config.toml
num_hidden_layers = 14
hidden_size = 512
n_experts = 64
experts_per_token = 2
d_expert = 64
d_shared_expert = 320
hidden_act = "swiglu"
moe_layers = [0, 1, 2, 3, 4, 5, 6, 7, 8, 9, 10, 11, 12, 13]
router_score = "sigmoid"
normalize_top_k = true
routed_scale = 1.0
balance_loss = 0.00261
balance_bias = false
init_std_router = 0.0237
lr_router = 0.00121
num_attention_heads = 16
num_key_value_heads = 16
head_dim = 32
vocab_size = 22733
norm = "rmsnorm"
norm_place = "pre"
norm_eps = 1e-05
positions = "rope"
rope_theta = 10000.0
rope_fraction = 1.0
qk_norm = false
attn_scale = 0.177
tie_word_embeddings = false
parallel_block = false
init = "trunc"
init_std_qkv = 0.0538
init_std_o = 0.0
init_std_up = 0.0538
init_std_down = 0.0
optimizer = "muon_variant"
learning_rate = 0.00599
lr_mult_qkv = 0.5
lr_mult_down = 0.7
beta1 = 0.95
lr_head = 0.00619
max_grad_norm = 2.0
warmup_steps = 200
schedule = "wsd"
decay_fraction = 0.814
decay_shape = "sqrt"
final_lr_fraction = 0.0
batch_tokens = 131072
max_seq_len = 1024
doc_mask = false
train_tokens = 651400000
max_steps = 4970
dataset = "wikipedia_en"
Below are experts of layer 10 (counted from 0) of a mixture-of-experts language model. Rows are named router (the router's row for the expert) and show model dimensions 192-255. Each number is 128 + 24 x the weight over its row's rms, rounded and kept within 0 to 255.
After each expert's rows: a language model's description of what the expert responds to. This comes from a sample of Wikipedia text that the model never trained on.

# expert 58
router [121 105  85 134 127 139 140 111 140 127 126 107  91 137 137 131 122 103  64 121 138 141 170 121 146 104 172 126 107 164 158  92 139 120 140 171  95 154 115 149 122 123 115 149 117 101 139 115 156  69 143 133  99 144 152 134  98 167 155 120 123 121 169 115]
It responds to: Coordinating conjunctions. Conjunctions and list commas joining items or clauses, mostly and, also or, but, &, nor, as in Army and Kirkush.

# expert 8
router [109 118 109 148 181 136 140 127 172 164 150 112 112  84 154 110 107  93 100 165  95 106 166 104 136 103 122  93  89 113 102 128 143 142 144 148 127 146 154 172 109 130 119 176 145 118 132 114 126 124 143 143 110 104 102 143 118 131 150 130 143 116 115  98]
It responds to: Name-final pieces. Final word pieces closing a name, often a genus in species lists, also places, typefaces and title words, e.g. Lonchopter-is, Anem-one, Millers-burg, Ehr-hardt.

# expert 41
router [117  87 103  88 174 127 146 144 134 138 183 126 122 137  97 121  98 147 103 165 167  95 148 140 117  99  95 125  92  86 147 140 167 138 112 107 115 132 141 121 119 150 144 153 152 116 140 126 161 111 142 126 143 125 118 159  97 157 125 152  99 112 102 111]
It responds to: Verbs and participles. Main verbs and past participles after was, be, to, such as used, published, described, led, and their ed and ing endings.

# expert 17
router [108 120 131  62 138 132 147 123 140 173 141 123  82 104  99 110 111 144 103 170 148 117 135 137  93 120 124 114 106 125 131  79 159 139 133 139 112 184 198 106  81 154 145 157 141  97 143 164 137 115 151 176  90 108 161 128 134 148 130 131  97 124 156 125]
It responds to: Determiners and possessives. Articles and possessive words opening a noun phrase, such as a, an, his, her, their, 's, often before first, own, new.

# expert 23
router [141 158 115 116 168 143 128 136 115 148 143 139  86 125 136 125 112 108 147 152 155 112 132 109 135 122 160 158  86 124 130 118 112 106 136 159 105 181 150 105 129 158 155 130 123  91 134 117 145 119 107 157 120  78 139 125 138 187 147 159 106 145 123 108]
It responds to: Person roles and titles. Nouns for kinship, office or membership, and first names, before of or 's, such as son, member, President, King, John.

# expert 36
router [100 133  74 102 158 152 138 105 165 162 160 103 108 124 160  89 102  91 107 148 129  89 142 107 115 164 119 104 118 136 131 109 118 109 140 123 117 169 144 155 110 108 122 120 161  83 116 123 139  76 104 153  93 105 126 100 121 120 132 132 121  96  95 134]
It responds to: Biography descriptor nouns. Occupation and nationality words in short biography headers and lists, such as footballer, politician, American, Soviet, Norwegian, singer-songwriter.

# expert 53
router [154 133 129 112 111 136 139 135 148 148 144  78  88 125 177 107 121 121  80 175 143 122 136 127 103 151 134  95 112  83 131 138 126 113 124 127 103 125 132 118 102 138 124 134 166  80 141 101 134 128 121 164 142  50  88 116  97 127 124 132 112 124  99 133]
It responds to: Word-final pieces, closing quotes. Closing parentheses and quotation marks, plus word-ending pieces after a first syllable in names and scientific terms, such as El-on, zirc-onium.

# expert 61
router [ 72  94 102  86 143 133 130 127 153 177 142 112 112 109 105  90  65 120 119 137 119 129 136 144  97 142  99  87  85 112 137 102 141 141 131 109 103 129 146 140 123 127 119 192 171  64 138 164 125  97  98 151  89  83 129  99 101 132 144 138 127 101 120 131]
It responds to: Year final digits. Last two digits of years after 19 or 20, such as 2014, 1968; also However, Meanwhile, century, ago.

# expert 27
router [107 118  89 145 199 135 126  97 166 145 129 112 123 148 100 107 111 117 137 109 161  89 181 159  99 120 128 103 109 133 152 138 157 164 128 171 114 146 145 133 112 121 134 160 104 113 140 129 165  95 153 153  85 110  95 120 121 132 155 140 149  56 112  81]
It responds to: Word-initial consonant clusters. First pieces of split words that begin with consonant clusters, e.g. sp, Ch, Th, Pl, Sc, as in spires, Spokesperson.

# expert 39
router [138 117 148 131 141 135 133  83 172 168 143 110  74 107 122  85  81  79 108 164 118 106 162 111 126 113 146 138 118 126 148 115 153 129 133 159  83 149 122 128  85 125 149 158 135  80 143 149 152 139 136 178 104 105 165  86 127 136 114 141 168 121 131  98]
It responds to: Technical word stems. Word stems and pieces in technical or engineering text, e.g. kW, hp, turb, Mechan, Amphib, pharm, plus them and him.

# expert 2
router [109  96 116 129 149 154 154 143 137 181 114 107  93 144 127  77 144 110  95 174 125  96 163 102 117  96 117  98  85  82 129  92 152 139 151 144  97 131 144 143  84 127 134 153 148 108 103 147 147 125 105 166  74 115 111 112 110 167 134 126 122 115 155 135]
It responds to: Rare-name word pieces. Short consonant-heavy fragments inside unfamiliar proper nouns, mostly Latin species names, also places and foreign words, e.g. c-ay-manensis, Br-ach-iacantha, Lauterbr-unn-en.

# expert 3
router [107  88 125 141 152 127 159 125 136 150 120 123 106 166 143 125 114 137 123 139 120  89 160 151 148 117 136 144 106 137 136 129 135 165 122 142 113 104 118 150 108 146 139 221 131  96 151 134 152 118 131 174 112 130  74 108 120 140 141 108 117  93 119 125]
It responds to: N/n and y word pieces. Single letters and short pieces like n, N, y, k, ty starting or ending words, e.g. nod, nice, N/a, Nagy.

# expert 62
router [130 128 131 101 118 180 150 125 198 158 132 124 111 116 117 105 125 111 125 143 127 115 165 143 116 151  77 120 102 106 151 116 114 152 116 156  82 140 153 147  98 144 150 166 138 119 154 157 166 132 115 161 113  79 131 146 105 153 128 150 143  94 129 126]
It responds to: Adjectives after determiners. Adjectives and ordinals right after a, the or his in prose, e.g. first team, third straight, large farms, short paper.

# expert 26
router [ 75 108 129 130 115 101 131 120 158 114 175  84 128 154 117 106 157  96 105 167 171 122 130 109 117  68 127 117  93  59 128 120 149 123 156 151 118 156 156 171 117 161 160 167 120  81 138 150 131 115 139 112 107 101  97 132 112 130 123 144 130 108 125 150]
It responds to: List and cell separators. Line-initial hyphens of infobox bullet lists, plus pipes and semicolons separating table cells or list items, e.g. - Location:, Wk 7;.

# expert 60
router [121  75 111 167 170 164 128 120 142 149 146 105 123  97 139 140  92 101 103 168 137 111 174 103  99 144 111 133 126  88 128 101 118 109 133 150 121 161 100 168 121 132 153 128 173  98  96 112 145 115 118 169 121  89 156 119 103 150 158 174 150 121 126 176]
It responds to: Non-English name pieces. Word pieces inside Chinese, Slavic, Arabic, Romanian and Japanese names, such as -ović, -ić, ș, ibn, Shiyong.

# expert 10
router [137 125 114 123 150 168 118 137 129 167 154  88 145 127 132 106  96  97  91 147 108 124 161 113 136 115 154 113 129  91 174 107 141 121 116 107  75 138 136 155 114 140 123 203 157 124 153 108 100 141 132 118 114 159 115 133 123 145 133 141 145 139 155 124]
It responds to: Proper-name first words. Capitalized first words of multiword names and titles, such as New, West, Great, Hill, Old, often before York, Carolina, Street.

# expert 48
router [ 99 118 129 144 152 131 153 112 122 134 158 106 161 148 150  46  45 127  91 142 128 129 108 131 143 155 114 104 109  65 121 136 139 180 131 133 114  98 115 155  91 106 121 184 151  96 149 104 156 128 110 142 118 102 153 133 141 147 115 143 115  81 117 134]
It responds to: Country and institution names. Place, country and institutional words after the or United, such as States, Kingdom, National, London, Italy, plus ordinal endings th, st.

# expert 4
router [115 139 107 144 150 156 106 155 159 147 135  67 117 136  89 131 106 107 104 144 126 124 141 122 133 171 132  92  81  89 145 127 151 157 125 170  87 162 116 103 122 144 121 132 134 116 184 143 134 102 115 165 112  99 124  98 117 148 124 120 109 110 105 141]
It responds to: Copulas and auxiliaries. Forms of be and have plus also, became, now, usually right after a subject such as it or the name, e.g. was, is, also.

# expert 49
router [ 97 119 154 144 124 141 160 154 116 133 139 110 102 117 144 118 117 107 132 140 115 102 168 128 142  86 129  79  58 111  94 126 126 148 153  81 119 129 152 123 142 128 130 177 117 104 106 110 136 102 152 162  76 144 141 109 140 194 127 156 143 102  98 120]
It responds to: Definite article. The word the, also The, its, their, our, entire, and possessive 's, usually after prepositions like of, in, to.

# expert 43
router [119 117 122 160 152 147 138 134 138 154 151  93 133 125 136 100  93 117 109 185 149 135 149  91 111 112 144 113 127  89 164  91 216 129 101 163 151 119 143 144 110 121 188 183 150  76 107 108 152 133 160 158 119 104 127 150  88 170 131 131 109  91 137 109]
It responds to: Structural punctuation marks. Colons, dashes, equals signs, pipes, degree and minute signs, and currency symbols in infoboxes, lists, coordinates and durations.

# expert 0
router [ 68  79  96 150 129 149 119 113 148 173 134 102 123 104 120 119 103 111 118 146 114  75 152 120 134 131 117 115  93  84 140 157 171 128 107 106 140 124 121 127 147 127 141 156 160 104 124 138 116 120 145 200  88  95 102 116 120 119 152 166 131 131 117  81]
It responds to: Foreign-language word pieces. Word pieces and function words inside French, Latin, German or Spanish text and taxonomic names, such as de, la, et, -ensis, -atus.

# expert 46
router [114  91  97 124 147 148  82 131 141 173 136 113 107 139 140 106  93  91 125 164 118 138 153 128 148  96 123 101  74 114 147 117 164 123 130 148 108 134 123 130 126 175 143 168 139  86 143 112 115 106 116 178  98 114 128 142  76 160 126 156 139  92 121 111]
It responds to: Place names in locations. Place and institution names after in or of, such as United, Rome, Naples, Charlotte, Trieste, often followed by a comma and country.

# expert 7
router [132  83 100 108 141 149 141 127 124 137 153 116 133 179 141 101  97  92 137 131 152  83 147  91 125  76 114  92 126 107 136  74 116 134 118 114 117 130 135 121 104 115 181 171 121 112 120 137 151 113 106 123  85 114 131 133 146 148 159 167 132 109 114 159]
It responds to: Biographical event verbs. Past-tense action verbs after a person subject in biographies and plot summaries, such as went, died, married, returned, took.

# expert 21
router [115 142 150 112 132 157 119 118 152 168 201 109 123 144 112 115 135  98 123 144 108  85 169  90  84 122  92 101  83  99 133 126 134 140 146 112  86 145 166 139 157 109 129 172 124 101 148 159 141 103 118 145 105 124 135 171 136 148 152 144 145 107 136 144]
It responds to: Infobox field labels. Field names and numbers in infoboxes and stat tables before a colon, e.g. Awards, Genus, Coordinates, Starring, Distributed by.

# expert 19
router [125 104 117 140 143 140 146 131 103 141 163 102  62 132 177 102  87 122 108 158 113 110 173 109 120 110 118 118 102  91 148 126 127 148 151 121 136 143 137 147 107 123 123 162 139 145  97 117 156 113 132 152 102 140 135 140 114 146 111 154 168 115 155 121]
It responds to: Organization name words. Later words inside names of leagues, clubs, bases and institutions, such as International, League, Air, Hotspur, Soccer, Youth.

# expert 14
router [ 86 107 125 137 157 118  97 135 172 151 172 127 113 138 122  95 117 110 118 177  96 105 157 132 119 119 125 126  61 112 141 131 131 136 115 159 109 156 140 113 113 113 148 136 155 107 144 101 121 132 143 129 116  64 122 102 106 173 153 129 120  78 137 137]
It responds to: Table row numbers. Numbers and short codes at the start of table rows or cells, such as ranks, positions (MF, DF) and dates, e.g. 14, 10, 7 July.

# expert 35
router [107 100  98 109 160 138 118 143 133 143 181 122  93 126 117 135 133  97 121 149 119 127 157 109 131 115 113 112 118  89 135 141 121 145 101 123  94 147 123 129  98 165 123 169 150  75 106 115 117 127 103 179 105 113 101 115 110 139 114 144 128 124 114 150]
It responds to: Quantifiers, section heading words. Quantity words before plural nouns, such as many, several, various, two; also the first word of section headings, like Other.

# expert 40
router [ 91  85 131 103 160 145 114  85 165 147 155 125  97 101 120 103 118 119 130 129 101 112 154 122 132 124 163 115 105 100 172 120 151 114 109 137 142 139 150 145  81 160 127 175 142 112 148 132 154 138  74 150  71  99 134 139  96 162 174 154 150 100 115 105]
It responds to: Adjective and word starts. Word-initial pieces and adjectives that need completion, such as retro-spect, hom-ic-ide, sexual, mass, due, simple, plus table pipes.

# expert 37
router [ 91 117 128 106 126 131 127 144 148 135 152 129 105 161 100 136  84  78 140 198 135 108 177 121 100 106 122 104 118 123 179 118 106 131 134 124 116 127 160 111 129 117 144 123 140  78 161 162 153 115 153 151  97 115 147 129 101 138 156 137 140 100 124  99]
It responds to: Verb stems after subjects. Opening stem pieces of verbs and derived words, plus See, According, refer, such as der(ives), enj(oys), iter(ated), infl(amm)atory.

# expert 31
router [115  93 112 131 148 150 131 126 138 155 115  88 101 110 143  91 120 104  73 154 141 110 155 107 135 159 127 108 105  78 153 100 176 127 156 125 123 109 100 157 116 133 156 179 151 106 105 147 132  93 113 133 113 106 103 123 111 154 144 156 129 124 120 107]
It responds to: Word-initial name pieces. First letters or pieces of rare foreign surnames, place names and taxon names, often opening a paragraph, such as S(andkaulen), L(itija), Mang.

# expert 32
router [113  88 142 107 199 136 128 135 119 121 154  86 136 126 138 136  78  87 114 141 143 107 147 146 115 103 131 124  80  92 133 125 157 156 106 123  99 158 131 128 112 138 127 164 139 109 134 133 167 115 122 166 123 116 155  96 112 131 137 155 130 103 148 120]
It responds to: Plural noun endings. Plural suffixes and plural nouns for groups of people or things in prose, e.g. -s, -ers, students, individuals, singers, forces.

# expert 6
router [123  76  88 111 105 152 125 162 163 172 136 107 104 151 151  87 115 109  95 158 132  91 134 110  98  98 108 123  99  90 149 121 116 116 130 140 136 124 129 122 126 111  99 177 131 108 133 144 125 104 135 170  98 140 109 127 126 160 126 141  91 167 121 127]
It responds to: Subject pronouns. Subject pronouns opening a clause in biographies, mostly he, she, they, who, plus some capital-initial name fragments like F, Le.

# expert 50
router [118  94  93 133 133 145 120  99 138 140 133  88 100 137  98 120 128 101 122 173  87 130 161 119 134  90 115 116 133  61 127 128 154 163 111 134 101 149 109 131 132 135 148 161 141  90 165 127 106  89 108 147 115 129 134 153 104 176 131 129 136 116 146 140]
It responds to: Infobox field values. Infobox labels and the values after a colon, such as codes, coordinates, taxonomy ranks and stadiums, e.g. Animalia, Location, °E, 0276.

# expert 55
router [112 113 122 116 187 117 155 137 166 151 122 111  96 114 131 127 105  85 110 168 131 108 157  95 159 133 118  69  86 110 126 109 151 120 152 123 106 134 121 110 104 119 138 199 157 107 147 121 113 127 153 176  85 123 116 140  76 138 154 126 145 121 103 123]
It responds to: Particles and word fragments. Adverb particles and word starts such as out, off, up, back, plus numbers in table cells and in.